python train.py --experts_per_token=1 --activation="swiglu" --router_score="sigmoid" --n_head=2 --norm_eps=1e-05 --init_std_up=0.0334 --optimizer="muon"
Below are experts of layer 9 (counted from 0) of a mixture-of-experts language model. Rows are named router (the router's row for the expert), gate (a neuron's input weights, with its number), up (a neuron's input weights, with its number) and show model dimensions 64-127. Each number is 128 + 32 x the weight over its row's rms, rounded and kept within 0 to 255. Numbers have three digits each.
Before each expert's rows: "mostly gets" lists some tokens that are sent to it at least half of the time. This comes from a sample of Wikipedia text that the model never trained on.

# expert 6
mostly gets: " his", " for the", " by the", " on the", " as a", " of a"
router:118086144057132093062126132129112121073105106137087145145140112119079148116130119175152092106159137162188120113147208096097092128139160138050168092148072087180141142117132128181128108086081120
gate0:081144143143142140166144106119164112108123143190116092150075109095163109131133129110142130120097118138178163126121060165117164107137081069122120142149166081073153064141105131088105197131187119
up0:093113188056163086138091125100177110125089076128094131119136129132173092093151138134100141117124138165071138114162148059112117100177172155183156122144108143208128183104137231100144103129081065
gate1:081151105128127126097097123117106164197164112103076183142111106198151113163112124108127123151087143150090110057190165165104094075190097163099154088083130087138108085129156160169099108104115099
up1:106121109165125103088059099090147148158136133146200115098130133097115119142114118113193058103149155093120151122150130165132099127114096136179075102155165095175128115160149156093157129035141129
gate2:115152164138136073101142226170095068129123141150189128094128091124048152135121110094091146121120120124157107096104166123151134076041149135095100074116082176186201107133135176095105105118073128
up2:153083106125134133153082164156190099106161147152161101109142104098168117148141127065144145126115101101133150139128116140140106080092139100188114170098063080143092176150134152101118092124079100
gate3:168110165112120159088149157177107116132127054125173106081173155146098096118128140118169132177173186129156101166100119102123104171102087169120088123139195115102174124084085048160179141103153116
up3:091164149135125044158216128172072100118139121085150179160097099135168136145099140106101107132127159102106129092087146129134095151154100083103142061037155135165096124124164195122134100152152107
gate4:070137127107086154110165158157114159151148184181100088115109138115105190062126180183141074119101096170163138114143104113160125114165086104086115116116108187064093153185115130155124109143141121
up4:195077127118153139121131119159151094131152136071178170130209133145183121151145141094139185107116142109139120139132155097076166083155098114112149127169144090119137142108131129099117104111118123
gate5:163170150088216120112126137137163126118136170139208140128160097113126151127053064077094069122121105129064155171147060061138042140112116157125151139113125100189157096114111098082141170102124114
up5:123128087130084152159150145142119060124099132103077065149107128132175134127158164144124108116145157142178180107157107097136129110154098068129175135137131062109110117149129113095126098102119216
gate6:165121103130122166122108103148115109198160081151127083149151137103126110121168160111088098135124162147166111091103124100103184086148119138074072141199143216091103122144115094108114226073122153
up6:132128114153110093140109109127140185156109132230125138184103108140135080105152157146130175119152191120084144177103081102129046113111095107103197108087148099139119100163133126151158100117119120
gate7:139127147178142157163129122134149087108061135177149092204052083077154198118134165124117122109143110110136113211153121060092124149120143215118108145118119137141106107153124171092117129106105132
up7:095133133170123145157084119106158124121112126154158158106128123089123116006105156068100132074141157150117090059093194117094143169174167116116177106112149158122139125195096119130174166142077130
gate8:143140106138109078145147145035115106113113146147187062121154113093128119090146175100134141102136125142180093042119084140148106142103112100216111166114135113137124130099216107082112159131146134
up8:173164117135113115168155127120184085115162165121140148167121158109118147170131105175103158104098104125116135088138164168087109100149168187134124102140114140170089115173164149117120190174210150

# expert 4
mostly gets: "ograph", "rac", "ium", "hol", "ization", "onym"
router:101105082121072089109145121049129140115098149132116144099158118125066110170178139107148123087176198148115145134096141132153120024110140086105110138150180097135151210145138096148136155057154085
gate0:068211114085119095147152101128176158148128159183129110118110189116090157135154128101127134113131111129133123132155060121145117163124142068114114070040173133133152115145085083191078190114193140
up0:101188144112121092150104157121116122124108145139120124119155203118148201138143136120106120187079156128151098137093073159170161114144170107112100159116150145119167106132094124199094146108113178
gate1:068103131143069124171188149104118161097128084131094105102124107138169129188092133128085093128133128140119178134205169112093092110120151109091145107139158161158113166148126121137095133088161100
up1:109164058130108113153152080114138156137136139092088121149111114078094154114159093144129116165111097094072108133149148118194170100172153140073124104109069107176149123072066103114154127141151132
gate2:132129137150127075123108074126141102126104219065141131138185118097106138138179139124084136124164119173127155143158146092145133118116047093090134171125139109059095120106151104068109168114113092
up2:114125116119175152101091147081120131092074166120138191139076123112145138094108168087141101107089129202163133135118123158206168123090134141123163111075133136110143161104159099099086157064147110
gate3:170108113116104113108117167106049146135141160123170173123126157118160073116148146186110161081117143103121141124136142119079127102152099111157106123175135097119083129140123208110132127103130115
up3:120110149166094113114110137148109105137138100151100089113118133115153057154192172129121187162121097153100129105139128092146162157089168143120085137108059035115156143131136096146135144071067149
gate4:139054164060140134169112085148121110073084108111163149144166170111115163150083141096064087078152107173079112115131093096049098095142109128053100152115095132153119120140127094129174162111153147
up4:109157067052135100143069097150068161214161160152088131123109125120108161162140149130127085128159117182131084103084176142147144103118148129148171156152112132077128157152098121090142167145080142
gate5:123128120100113086091089146076096182138108130108136114176150092124103091147106147095095149146149162130117141186178122145082110135102135134103177137143128127210160106132115138113113155133163050
up5:097174096149133176196138090062166106161084184145145144101073153152128113106117130136104128102113124125170167121109166112138169156124168134169114189087115090150093100103242142183106127134159142
gate6:167137144101143175140119166181093106184180111110133159140172067145125116135060162145102142171107164114146190102105099104198164109104131081132151110167130107106113061133086103089161182076166139
up6:151079134194091134060094103147156097073148104148103141124115140120127134185141157108145157084165126106097083045124165164141125082158130166147075145064089114082149115156148178194088172122094139
gate7:089147180061141101110138204144088074080120136162116170107149178119108134158109096145123149135045118153151120121155131118091187112160099096110139175167105105131094149067103141135106149110179152
up7:119124179126118138094134119143135141104084080102119102129157092154113119139085137098065168151128082125167145155143136103132141094126085077112101123138080190096200065180158183115124193115104119
gate8:161148110145141149074154153174124151098129158110155139143121098169127118129127153145099129169122055090122074149152105168106128101158144160171147102111124093081090134132134165216150106118113124
up8:130125129122124112124081114173132129140073110118076154113179111181073186143145134141111169167158140157120104176132139181111127105121136196165171069104154105119135114163073114128131084116060138

# expert 9
mostly gets: "ington", "ville", "mer", "co", "ford", "den"
router:138104159139136149138104137088154136126146154135125088146094125175175157143168149154127161106076086207120097073127119128130102102138097124108128108092096170130137148149132066142135137147127111
gate0:161135139079121105132161105132135114099128095099094125150095092134098120076152120097091128110143150155102159072107128177193145109069127098184118117107188128224101114055136163163141162156067116
up0:117077085125136095124147120182081099182136167061091176137142121076163122155110103132148085157138145194097176178123147184154091101185121150095174100098110128083117150153063184115152137127168117
gate1:135126122162152181164108149131186109165153143166146099175165122086130215158162123194172153110116106091059163131133109176113101081121132092166121147160160093127114100045121111111112100155113177
up1:115137156181173145140119171126147124110172127087178088173152095155225173172165164198121057115095140166116082142130097109146136134105112118084185164105133116138115116113115126171075122133114170
gate2:139151120101144120094108143079147187111091090116108103082108121143071138139153087097089129111131130171127048112131086096156146110122117169084095154170082108137100140113158151156064113110160112
up2:130101152167196110141101148148153108149165107117088102160146178148105133117129089140184118168123142162158081106085102163090166148101111080172096125141122128181138127111156101116121112129188194
gate3:087085155172073158116097056167163106130170149142146139130091132177146185140203085155123131141076124162093134160105097146226087057084166124088149094133129138148131119157110154087165097073196078
up3:122130140058156092060149160134126168105121157136119075194144131127094168177115139150144196059141117140121072165119103128140071053076137134099114080091117136113126201162175120172147125095145152
gate4:163163119179157204123047099066144158097161092130116137114105122158169129120147120140171124221125175172100112106151074207145151167132165100096126143150147080072124170136105151119099174128117097
up4:218128157140130101135102142118139143092109095094119113043108163162152167117095082149118140111156132060108205151195138145172103144104127173083120086107127128100161173164130144131053124124196099
gate5:110111131134101120081048148117177141152121102161173095069138138150140161098136118056147168146100122147144113100114161117118095108135063095107167201145124100160099076107138113110091100119144098
up5:167168111121116139089126085145092165155114107093164102180056121084128093085104145171130210093146093119118189176095163094113131099146149126145084127130146141207079127148187080105129190091147087
gate6:145083064189165182131078170050123112093113146115089166088084077138165058138140122102128104165077131137155089151127091121143139113088196132126127074106095173123105192110154109089087110092170173
up6:147070123126145210129086066107145128126085208122135113090155162172084111129151124077155119104117097131110092095131113099135179139135104169142141121091114125097108150095160137111115116178136157
gate7:128163158162167052135116128130162127134145170145108085159082078134083082160108177149135151148114076145093099103165111100134097156129159139130127158113141143130152165196104100158194180151123139
up7:115076083115120159071145192067118163120088123132162185104156097093109135106170193189130136145162158091104136112113125086186124105200163156168142150137193100127098110128117109113151061144171089
gate8:133144140128096102127083047129178059099114153154095112128129112136093134141119116129161134122107173134100150123103159089152099174088192115166121134135139137161148064123132115165093146187151162
up8:140176140062121116168073110106131143190097142143142128079081146078219124087161118131100088090153127178154060119128140097119178150081038083150073118094123167113170116119146101089109143107166147

# expert 3
mostly gets: "|", "  -", "| S", "| M", "==S", "==D"
router:123115171111158138157132182106046106125078160147165113198167107115114151172145121145143102094126179137140111147142078068108115064130162054119144134188165157075074138101136141116164149093104082
gate0:201146126148129114100111123163133063137149109146118129107103178073088129128137104065096099089075073082143084107164134122096178067059116113135148198126108118118198146092122103125088124097112106
up0:115164148141150100177122094120150162157106124229065136108107135180150116154141133124114115131134125187143148193117100178120072230076124169134107156061158137112115139120128183111150116146121109
gate1:124141187196157139199167152121177120049131140177148136084140158176168149118117114083171140103111127163114118096111159110166187177138138145167149082148093089168128121104129147114177131116161125
up1:081106162149145136112167117137152092135068155125143092155173113100199105159115152062152066153177134149035162160166114159132168128151108109119123119123140170170088141143169136105102091132118062
gate2:096132098084113131073101119115113156116156112169084165100138150177112116147132187121137146106134142092139151171076070085210139178111125123173068184138145136075151119083165146066057119165141108
up2:103174091101135106126122073118088114121174138126115116062183131134120116108135097097120111088112140152155141170120115110117132135133162192175121197118112089129202119028075115122093114105091157
gate3:114169203176146144125161116124097165174070172121115061177099171088111090196128121107143107195075090176137126160085130124135045110175130112095147141115108168143195195120123142116102116051152137
up3:123184084185178119131153140115146182113084099152097116070089135069104115132118133135117068145116080147151163109166077106183088182203109124151090153151083132136170154144095140159112118026112156
gate4:128098149130122112174104110131105143149114087126088173117101109125117098132120192108111141130090115144156104146160093160186152129180115147161126126103133112119108143108072087082098092138139136
up4:131114153127131172143118121127101169095144140216117090095110142126129093079161143128109063149111155100211096161176076131118114140149143149160153093130117170130175097136084118091052111105122139
gate5:124131115112068141156157150103186092173099189134158159120173135089145128170174143115214130162104125137143132157118096071082082163070149105155183095162135171097151151073109135120120132114131098
up5:126093085149184113173094145122175135097155154109142092079136121148094145172123078083151119148140121148177062103167111175187115159143082152101167099098142094153115203160186103158084171115132161
gate6:069197171145135095165091137140124073116171119146169158081130117102145129143138145132135152163115139085060108067102118155135121139116072135160163164137148110175116158144160108136120143117144140
up6:145088074166151141139118133153127129134176146156112062133141131123149162155138165103179142136125134104146146157167114135116120155059149167141084116092057093125088122093114076112106122100099131
gate7:218077076136103099104167140140122192151181155104137080138161115181122100119085147134152082185125102184150128128083129164184133140186164086111153064095116111068169185133144174117152104166154175
up7:075149065118137116133149057053122073125160094222129149094172131126105138087148150148140170151104070173127180152140100138068072113122124152094159190163175157107191042124133119132109081120118123
gate8:165150134116157108129068129095159086079113130102095113028147035124148088101159164153073150128172064184147107084119138105183144150110115089106150123159151123144106171132152167115077092145193152
up8:156126130160097118122097139134140172083131130090074119142147157126167141103105134101150121058196087104096143132098106101101095151112161127127062107045119144112164097083100157163184140186096113

# expert 2
mostly gets: " Ch", " Gu", " Br", " Mar", " Bar", " R"
router:111087165097100162101066135091135133084120162109107136200112071143126069134108115099180081101110106126178139097173142134095122108123147146129126142123162091149157137087125157140103163131140142
gate0:175156139107131122167114135070139109167138067165071142106151107139081094149102105168159141174136124105134131137082136161070127075123071118137062129155104171115138146088149146169119044065118101
up0:089100173110094136096081151135140138076078188020115139093079070117186119081125158132096109084127110162189123168195162154147101179146118098137172125084124119126198113133128139116078182141161148
gate1:147085131079152083157088133072202095192116138189138126162112096154116106114097157068155109157120130135097040186111089170116101137115145137160094152128081118099151109146088111113158103110099089
up1:104094133120053160105102157148108145088064160120189077167161087128110150100109132153143112118117146188092130112129129146145134164085114153111132103208107102115107117168158183199053089077138140
gate2:129120115161171124172126186181145129164226127109161145089149116085150122133113096146090133119140160143160116136134129094108089090120139123160134121054146148086122114140130201159147058107125199
up2:181148128093142135131098147122106152127120131077088148085085123128110154118127141120128144093189129120136080139094160101136135097111160114139113184102106145052120158107068159140106230122187119
gate3:091153102167101096163218106120166120125114127107133149134149100097111115105133114114118201115102150140090194122171147041179154117137169088147126095156126135167078127101174175157126247150107103
up3:167088064171129117149098155045181164140095108105146135120145144120047155139157162162178153136130139078114211128125162158134106104157147124134101065110145141148101111110152113162108143128146141
gate4:140104096133050157134146140111129170172102116099102145041187166171157112164137187164080074148165130142136117130142163124099083172122150168101126063123131141132153147134153116126141144134180118
up4:135189096142160134076177127111164143157142128117153147104142148132127145142154178128147087125108149167180080098079113080081155117093091175091149142106122186178127124129158148163128039113063124
gate5:123165104106120100092135138119107161168163128149074077137145122171107150086111139098119125074153095164143156118084154167051073068097169154114168117160149099102153124165155122131113159094109147
up5:158080148123150152126116099124137153099114099070123142114110090170148137151166143169143147106092105084097132131150146132208150171097090108178123159105166112091145111071114112164127110142149117
gate6:122091095132175180140118151088146152135143182136141120185119135135086132105111188122092126104089123120075105096127142147173128159111146166143149115163127150128130148119094107146177126232114077
up6:194131088090097140149174077196124076120073147071110171170093093084112122126090121122152111148106184104137086141100123102153101154122111145040122165161148100106087136093119108116149138169086108
gate7:139113137127098167153093140146155149113147150114150140165172156141114122099176176141123080160177143098134130140126168091132122128200112088105122109167129140153172069182081131155186114113157127
up7:195129148169064136165138165101100155094140132098103147090136161105178175100180129107126143178089153090090127149135130147157103073169103153078101166139162156146144131222136146209130092126120107
gate8:134076102117204180148165179126146168159170159147076133124115086174046171118076127068141136088187092119125136093095117152215123119177135102120139125094104134120125128129132161127166102108145093
up8:107119155134109121132114122126168181124081170169109097124109149110111153195111117140114057150131164083169168077174144057124150158165147119128091142171081103151124132154120151171099121056151120

# expert 8
mostly gets: " town", " city", " local", " son", " one", " small"
router:087081198085165125152141133065151113074141105192096142123104043148113152110126123169135151169129174101161122121093150067131089116118145134121123088135129143102118124138075120143130156097148120
gate0:145143144116146142115120080109105151083128113085149140065154141090133153139156182093063114126159083151091120105128147071160154097156123174176097122124179114185175098060148134134131160142119146
up0:139111108150136171141141116148137156144112107146097145143175099067113086117081103073097106140120104094132160191143123089138105083146120125171055086114077170201111122100126133158076131163088124
gate1:130064096148153113132064123111203084134154152099145119090071131156151077109160154147136161103146139105093156184181131121076129105101093117083142144148159120137185094112161099102157128124161096
up1:115156170123152135141131125162129120113119111097131150086144137103113143123150158085056180091126149166146094162113087082092120108184078154089150089136121111135145140088133097096139053111144093
gate2:116156172084072133105112132079075159142152165142098091132109119151101098140178124099130114119092120126071149091142178161161117123150090129149155124097117107128085083155085164183134096120143140
up2:114201087131106164101134140076137206134148183160111086128138136138090063117107134102197142125143054116079066134175097122110066082111085134115158157101163157131125105162133099109132135111084086
gate3:103162129155172150116177074125125125042168178126143131072152089130137108086144114120167168117163147107117065089182140149190136137089108180159086140122113118077128090119121149094177172120094123
up3:142148035192078081117136099135108164120110086165085166050092084145122108068130132168106156115090163156094084118146145157104098172133079120100141159158036083110146136112076117123153119134153128
gate4:107034086089153126123098178170138125108140143162087120112153166122121091109116170126112161115118155185126131132169159157133110089128133108103123143138138140077137079112169105160195104064141137
up4:127191156177122076170165146108156098094117172111076091168088124118094127114121096160166099175144098139125151176113143129107119151160151100158117154084160157179079159086178163115148110117147113
gate5:125101074136150130216159159089140100120123164060125124134155149126115133198180153104182138120174110148132165122113086153082135161144105125080144137097135141154146068101097133196147125105079093
up5:134133106133080116183153157103164054117123158091101062131161153093137144156196089172124113173086113117152195117108036115162078142119200104124086112115130131170116113059133065218117082086129118
gate6:162158143144121105119054145134078128134075159056169163073196064118176126137153116176115136147156185132163161149128119150098151129169103096119075115183141189124101103154113109121129180187150169
up6:122135131087091082145158153087153104142142130119152124049169124132150138093103115131114105111207086099097023078152129153088156129093157095119126140122112137075110155127169157124140172158093166
gate7:064119151101121180112129177091136140072151117116149182145098128099119135107043106095127162192133120137099099192103125160138095152086158120145091135103151141112145059136167108154132139127084120
up7:113196054149063108188089174116141124082075157157101113115111136093155190112142105137101140108119123095091191096152115142121099160118127121137119115096106120152139104142071162119087154151184128
gate8:097162052127113181174049139103096100122097145166171166133128128111102188073132076132110158129143119130149177138130133128199098140121115103123185084075064143138097174162193090119154118144088174
up8:146098114130131142161131196097111095143134092136165160082121120176098138148160144102122184166140090155109155131144196120135049181080192075141116170057147139086139133103137165160126167081085095

# expert 0
mostly gets: "ong Kong", "rizona", "č", "akistan", "hio", "uerto Rico"
router:113125099092096139174077143058095135154101150167079107158154088180129157161115081132190111125143121143150130140089104043097152120065150050147130110158103120127115120089048144162127117155098111
gate0:050107118113158136105150045142155130109109130116116088128073176110120183122136105103134105085135109066148158082125050125126153114181133074171173184070152188101113075149095109126111130180147129
up0:088188142113100093153083148160177105119168039144103150158095149130150182158086125074095111130128090116160130108120187149115099106117118105108077134167104144108088122144133147146156137112116152
gate1:142149126129093108162056129150112119169138152071054111132137107135114203132124093087135154135098105129142114178129102167132099113067115122111096155119123171167156194114119122151143137126144138
up1:133132171101095169089118201066097163109139173152152166067122085113154075132165101115106081100096059119157136102111182114143197168160133097071189135141130080098134128121134144113097093156058076
gate2:152126076129066182169151085061139116122151139142166091083145094128142089099093172115132112114142097149178118128096121134164171154176144055112175126138170116093109119166107141148164099126112088
up2:117179142097144068128118064106115129151121122088099162108144183070127143147094133145144114103160121127131142144077121146156109106084121134136166199141075155095097132120220177089185112087173094
gate3:145144121166170088161119125078167102138130147150078059094121115111161171126145103093158175079141154176071103125124123143064083095093127119094146131101090118156105105074137080144174135124074117
up3:142106084124182106109124142092147158163177167122098096159149095144095139147133150113093142077108177112081143096120052067092140123176093203166149152102144076125140115104160159150094127163125093
gate4:176156119080143177107206100108138106120172158159124055116097154104155139134113111153151156118130121163209116074148143153107120115122134091153077098150145071106134099119169096131092189138094128
up4:139164147143131076140184185096120196097096158138153130195110118127139095135136100148114084135181131114143134125125140090132127169152152087091143137164048137102189089116144084108113134169179075
gate5:125182120088177152135114099128124117080087087094118136243161082129118167141162081145111180153143183098182131173097158186144171107138116129107092150114096101173090150123147100129141096134118104
up5:213148137125135142140096116086091142098122064145107084113149127143057097148167135148150069130150145160118160193180118130137119143160158134165064089147112099113201114134113113090095151131193061
gate6:103129115156139111131087075122122082148166134108131095149182116096050077147093159148103114139122122122134081099088154104070177072115154164163124097134192145097103169140119119099116164187104173
up6:132147097164132128135040125129104163115118121112145091176075135119062107116112167146093136112097171093102077137100100103137114130109190166160125148093110152122114173150125135100145104137066139
gate7:139084106140115138094103070184170085149125196138120142147096099151098167143094131139109099133119123173165162125149124099077087105212156164058192146112101171141063143175162096168138102092118105
up7:133135135114146114135147102143128126151091112147087129117150086139083143095171150081123143123180157138089134129095143138102150111129107137127081141145037095179142157151196135129083136104047172
gate8:121153127147110130133138160166178136060096158160213095167070157093085069127180200121135137119154116125084096151106121071131168104108113148101112115134156097190133143117167082152133130077136114
up8:138166132166137188114124177144098111148147099117132155148109090104153143092122073112131131157169079120121122093197106074177016162066068078114165170112144130119097073099111178119126177166170099

# expert 1
mostly gets: " has", " made", " had", " played", " became", " have"
router:128132162124083133137144137148117152116075161178126113165178117153168143192136106129157125114108123119112098110136115090151127102099094145137153135130110108143081162096084080144108139075107092
gate0:192125124137103151128135114138115194169129097117151100088153149142092064102134099167087133157174137130156087162085128133084163103147122159117077065130015127109117127162160114127190073014146153
up0:102129113108126122112102112190124153178138150139169084108186147144122195181133123098091138136102164171147160161183191136156138101134066106130180148127184110164139128135132133151107136148110094
gate1:115122131137132068135131133157110089189166095078084125105153073112122129120136134096091141176162136129102183171128123102147119161177124103155105091060141108158100115152135133178130172088061109
up1:135149086159122114128089138176090069101155166154139138063114153073150130125130153053126065168111185121177165157136092136136129074135167085148085125104114099095136076160165114134223178141121116
gate2:108112135135131103122114124136139090159169039144139063183126165154114116116110152133118131132156097136145174093120156148147092147072122118106029123058103101162133112169104189124150105112185068
up2:159151141144097160171098106150087152131174045093102118121165125173141104114125104167113177116130147108151115221105115149101135187152074089126136124089144140156062159134081138125148103129141100
gate3:110132094129115187111123138091116145113129104054094055170135126176099182075187084106092156095155149141110114083085108125178081113093147121070158086136101108125131175180127121136098138121192098
up3:084089105167176115109119111143094126127113081097139083165227143166134111175118170157176109107085150161099178050112146172080169056117111141085116126144145099116166152085117082104137178159087149
gate4:194163094112040179196094129171146118122120152130168119121166118131125150124164145132142148144141104096103158151147138108115171120100120072110101149112169146190115146153138170099099077179139111
up4:077077149127154117130101172161142126151145116137099147144171093093151117123127126089137099103115103165141099131143149085135157217145085123115138148132079094102143094127051081130115075108110117
gate5:128136090152160089146113147151085037120091162128093136167153121086156070120155194073136095119121138105137096076116155105116097135099080154137172175134107146137116161141183080113116124087116081
up5:075171123144188122116111152136131090112096126141134106138201073122152137143090106092128139099146107128166095162178092090102176111138116091189181093084144084068073110177131091114124139088188117
gate6:118134109115109135141142225112151146124127140143131107096149144150070159152107095159146181156098094125158105122159104106163182127182104114123155122149126185115104105165108121161127156116117082
up6:127147174123180150096120090120095150171134181118126103138104123131170109187159171109116123124144099141142178128098155175113121110103123147142110154109154136131132174113134156147120107069173167
gate7:122129152159154143159146141085117130157107162106079201163092109157153161132146128117201129126104120180138113112128137154111133110107138102189185110107133176120087126128116120097133096070104168
up7:082111105142157159102097084125113137137126176125111107121200142121100126105101153147153083080114102133170149127146102149104086146128196201129110143079150148213097132092168069096105075112140168
gate8:158132133140130157063132085134159126171103138136213114104128045064161122155166167174151144112089109103150070136113098174110087127133155165130084166100162111109121130101149109164167184139139119
up8:089094172139140121084142070164131109176161186129164119147101131155157142112196150138157134122139069154183159111101108138098117107120118124136089131118158101106157107178099107110106166143099142

# expert 5
mostly gets: " | ", ", ", "; ", ": ", "- ", " in "
router:140136200143095102089093120063096139179136126177142138135141075084162152168128095151156140153145159150112116149145111051112123103110159128090142094158172075123181149147092128137111178118119109
gate0:161116156109057078136142117096152111155138130105124125171057138124123112075123132088123091152105168091097184157139159145089099073117150093086124222127124140105109159114140148106110103212092062
up0:092195074095175135118207150130102109143143139116140119150142095127053139155111148103166174138129162100151155135173080137103138125130141070114087134138103095149160145091107153170206122140138156
gate1:161180149140151160085136104130120130161071103142140181193153186086177142157123115060094138124099173097178176123087159116132071133097145133161081090109206079078089116079130087109104135124104110
up1:097068168099120158174135137098089142189122149135103075143145060131147123144127190175097063123129155170078082111171128086096128147147149118159113188134139117170087149070155169169119106123144127
gate2:077091149153189117160126120101117097127095128158106109141145099168169065188106112146196227103110128078132133105078138142181158108089117089134126154104119157131130126066127125166131118151154104
up2:095122108142124145136115162139060145193091083137088125101134130011082143072097138109115063121141114195077112153094125113125103139143150070098087122149181129136067184114147044088129139138126152
gate3:123117178072135068126115133164114136148100115176087099140158154106123081135171174119187092123114121099137154120133165108128105094162127182125131123099146158161147165157119149178141095116112133
up3:121160142120118156132116148096067148160096118055180165089164144157197115169064126162096115135176120198113110147128099155094139147170127091124129113101156125095113066042165147033139177075101172
gate4:139110061084087103135133140176116111165082139122061150104141130143149206110104133112098130131166129118100107176161117133143136133104185110126058129078081183073119158117148083157142158105115161
up4:185116131125176127078107080121179199166194092104111129091111183121088131148172121119111077119122090146201096085092154117119086094126119133155174166106111085165093185116147156121123135139167108
gate5:122065135148121156080080101123120138115146124132162128127119148074099088173156105147137150160066145157127156187189144109142116147094104145188131135088152124102094115172155142110089177147127081
up5:148131126108141114104133127150117103182185125145091090133136129168103116160136159106186152153150076159072139214092129127123120160093091118154123135094147126134076186145193133148134093151089127
gate6:132103136167145155138120142171060077086116080133137167101105097139131077087135202142109126151093140146050174153112096163181135124111061119100122086147120151142117128134158116182139164136130135
up6:130178129072136078157119124113115151156145145119135150146159110120123096102091112107089195081116163191137122103138158131132173163118141144149142169151117106158105147160164115050081149110165141
gate7:111129110081154179047102054160143151145100169181088143218139145152143092143141104135131083177133102130103090194054157113137124138114140117160114106137121174148107153095144148080112174140123093
up7:115112159088047169103157108160109093135133128151095160121170109107120097148178100127169146170058133151086133107177077108131176137159108139113143076091137194182106191096133122123077142087155100
gate8:119126155161155140110133098111149167103146171084143080134166128099116161141146151120112126157128110142120133096107135152104136122112120122109110210110146114181146105145115158141102133095187126
up8:121145073049130120134113145109110133157080096147154135157097169130154058118140116139183129079143141134128066136164177088171164169101176113102158055136128143103116169114128113094170159168106148

# expert 7
mostly gets: "001", "015", "003", "012", "02", "018"
router:113112126123134094143087123095158085086151124128099105103084143161093129144155113160133157162143169173110126134064185099086121106036149075137103135220157106078132167103111151149144153134113131
gate0:089072143072132146121087128103127132130073083169147079177148193129075197163100114056114104124164096188113122094114155136109167080172124128081157080101084079140176153135125138129165176151103089
up0:087151152102137137165064115182117093073127107165125145136121110087128112122134145094149139114078134119139148078140099136158105117141100184177144139149187143115093127121116146135122125155151093
gate1:135139139145126103135171166117066154107123106122133127128183111091121167112154119109195144173070074129080127175102158131108126143107124121075172141131125063158154076141124180129155100170150104
up1:139144139107091132094140136131077170159123110180135175152143152078133174121178052136157167193087111137108129165114093093092108166159137116133131092153172180145080174063149151102121131079153109
gate2:138173166125061109144154198107092140141092088162117091143099128104130182178124127109076177182023113121153129179090076169126104116139128112116112117174112096092115157097112092116103193148164105
up2:160124139158126140165140130101146118148117093111176083123157118135138063149070088117090130132130080113108100090092135121121145089115171094157128194009092109121136204105116133186106131118214146
gate3:190149178170185119181177101203127159151118074113118132119185146110202099094143108104118118199105092105112123142124128133151120087119162092072111138118096169070085099096139118171132120065120076
up3:140170142133147130132191145183116182139117108121090135110095141148179121107110104134112170159119139109148079147138146124139137127154192093076127125109135131108106134132107103133117076114162115
gate4:080099163149098102110166066113138134109165130121136138152123142088113052148156049097097142137145176196107132077130127110206166172155119143146158138106163073158144124087167138152140157175213137
up4:125131133135152185084107076138168115162092132147077092113160112146187128177129111171160135084185114139154133138090182152184170149095127097122146144085167119132150121122148178131124086116189084
gate5:160139197123100135092107090118100119087167123192171101095160150138139132104106125090132131154104148151208178142108133116072128154126042185109158130101121150132121109111144133125124177138136128
up5:104091099157099165158144144124097134116138141132127129127142108132120121156131113171086116078110112131109120140106156107112163170112173102178096091118137111094092110164135092091188124149204157
gate6:096143184082146125169128117151144104118120088138170125107080096151124144133108146137109074157131148109068160164153106233158140148129151150146085158170102142096163082143134144176142118126150134
up6:158048117080135158139091117111149116149076115086096146142104119109102180126135094152089154148138129171148120155116132169121122179120143153169093117158127165143092206108174136163111057115133100
gate7:117096081187137120107108093079136055057116133146133155120127103110079128149149144069135102102201038125116150124081107109136140128091158096180154167114173126096125152131166119091118138111123116
up7:136077084154169129149120109075085060068128111122128132130100123106106141123139145120183151067142119072089163135109104112214110099087137080156142154168174165078153167116161141073164112089110088
gate8:145108146117068122171096118185134134095155108200108112090084138092121055149133115126158145145120108142146140177121121138136090135125137090141153168110106098139102081085136099193120197142159153
up8:175116112098100131125198122135129148156101150169111156101149202079136115118153121130110111123109127117068171140091117109095126096076132147103147076113118126132113131107096035159152145178187134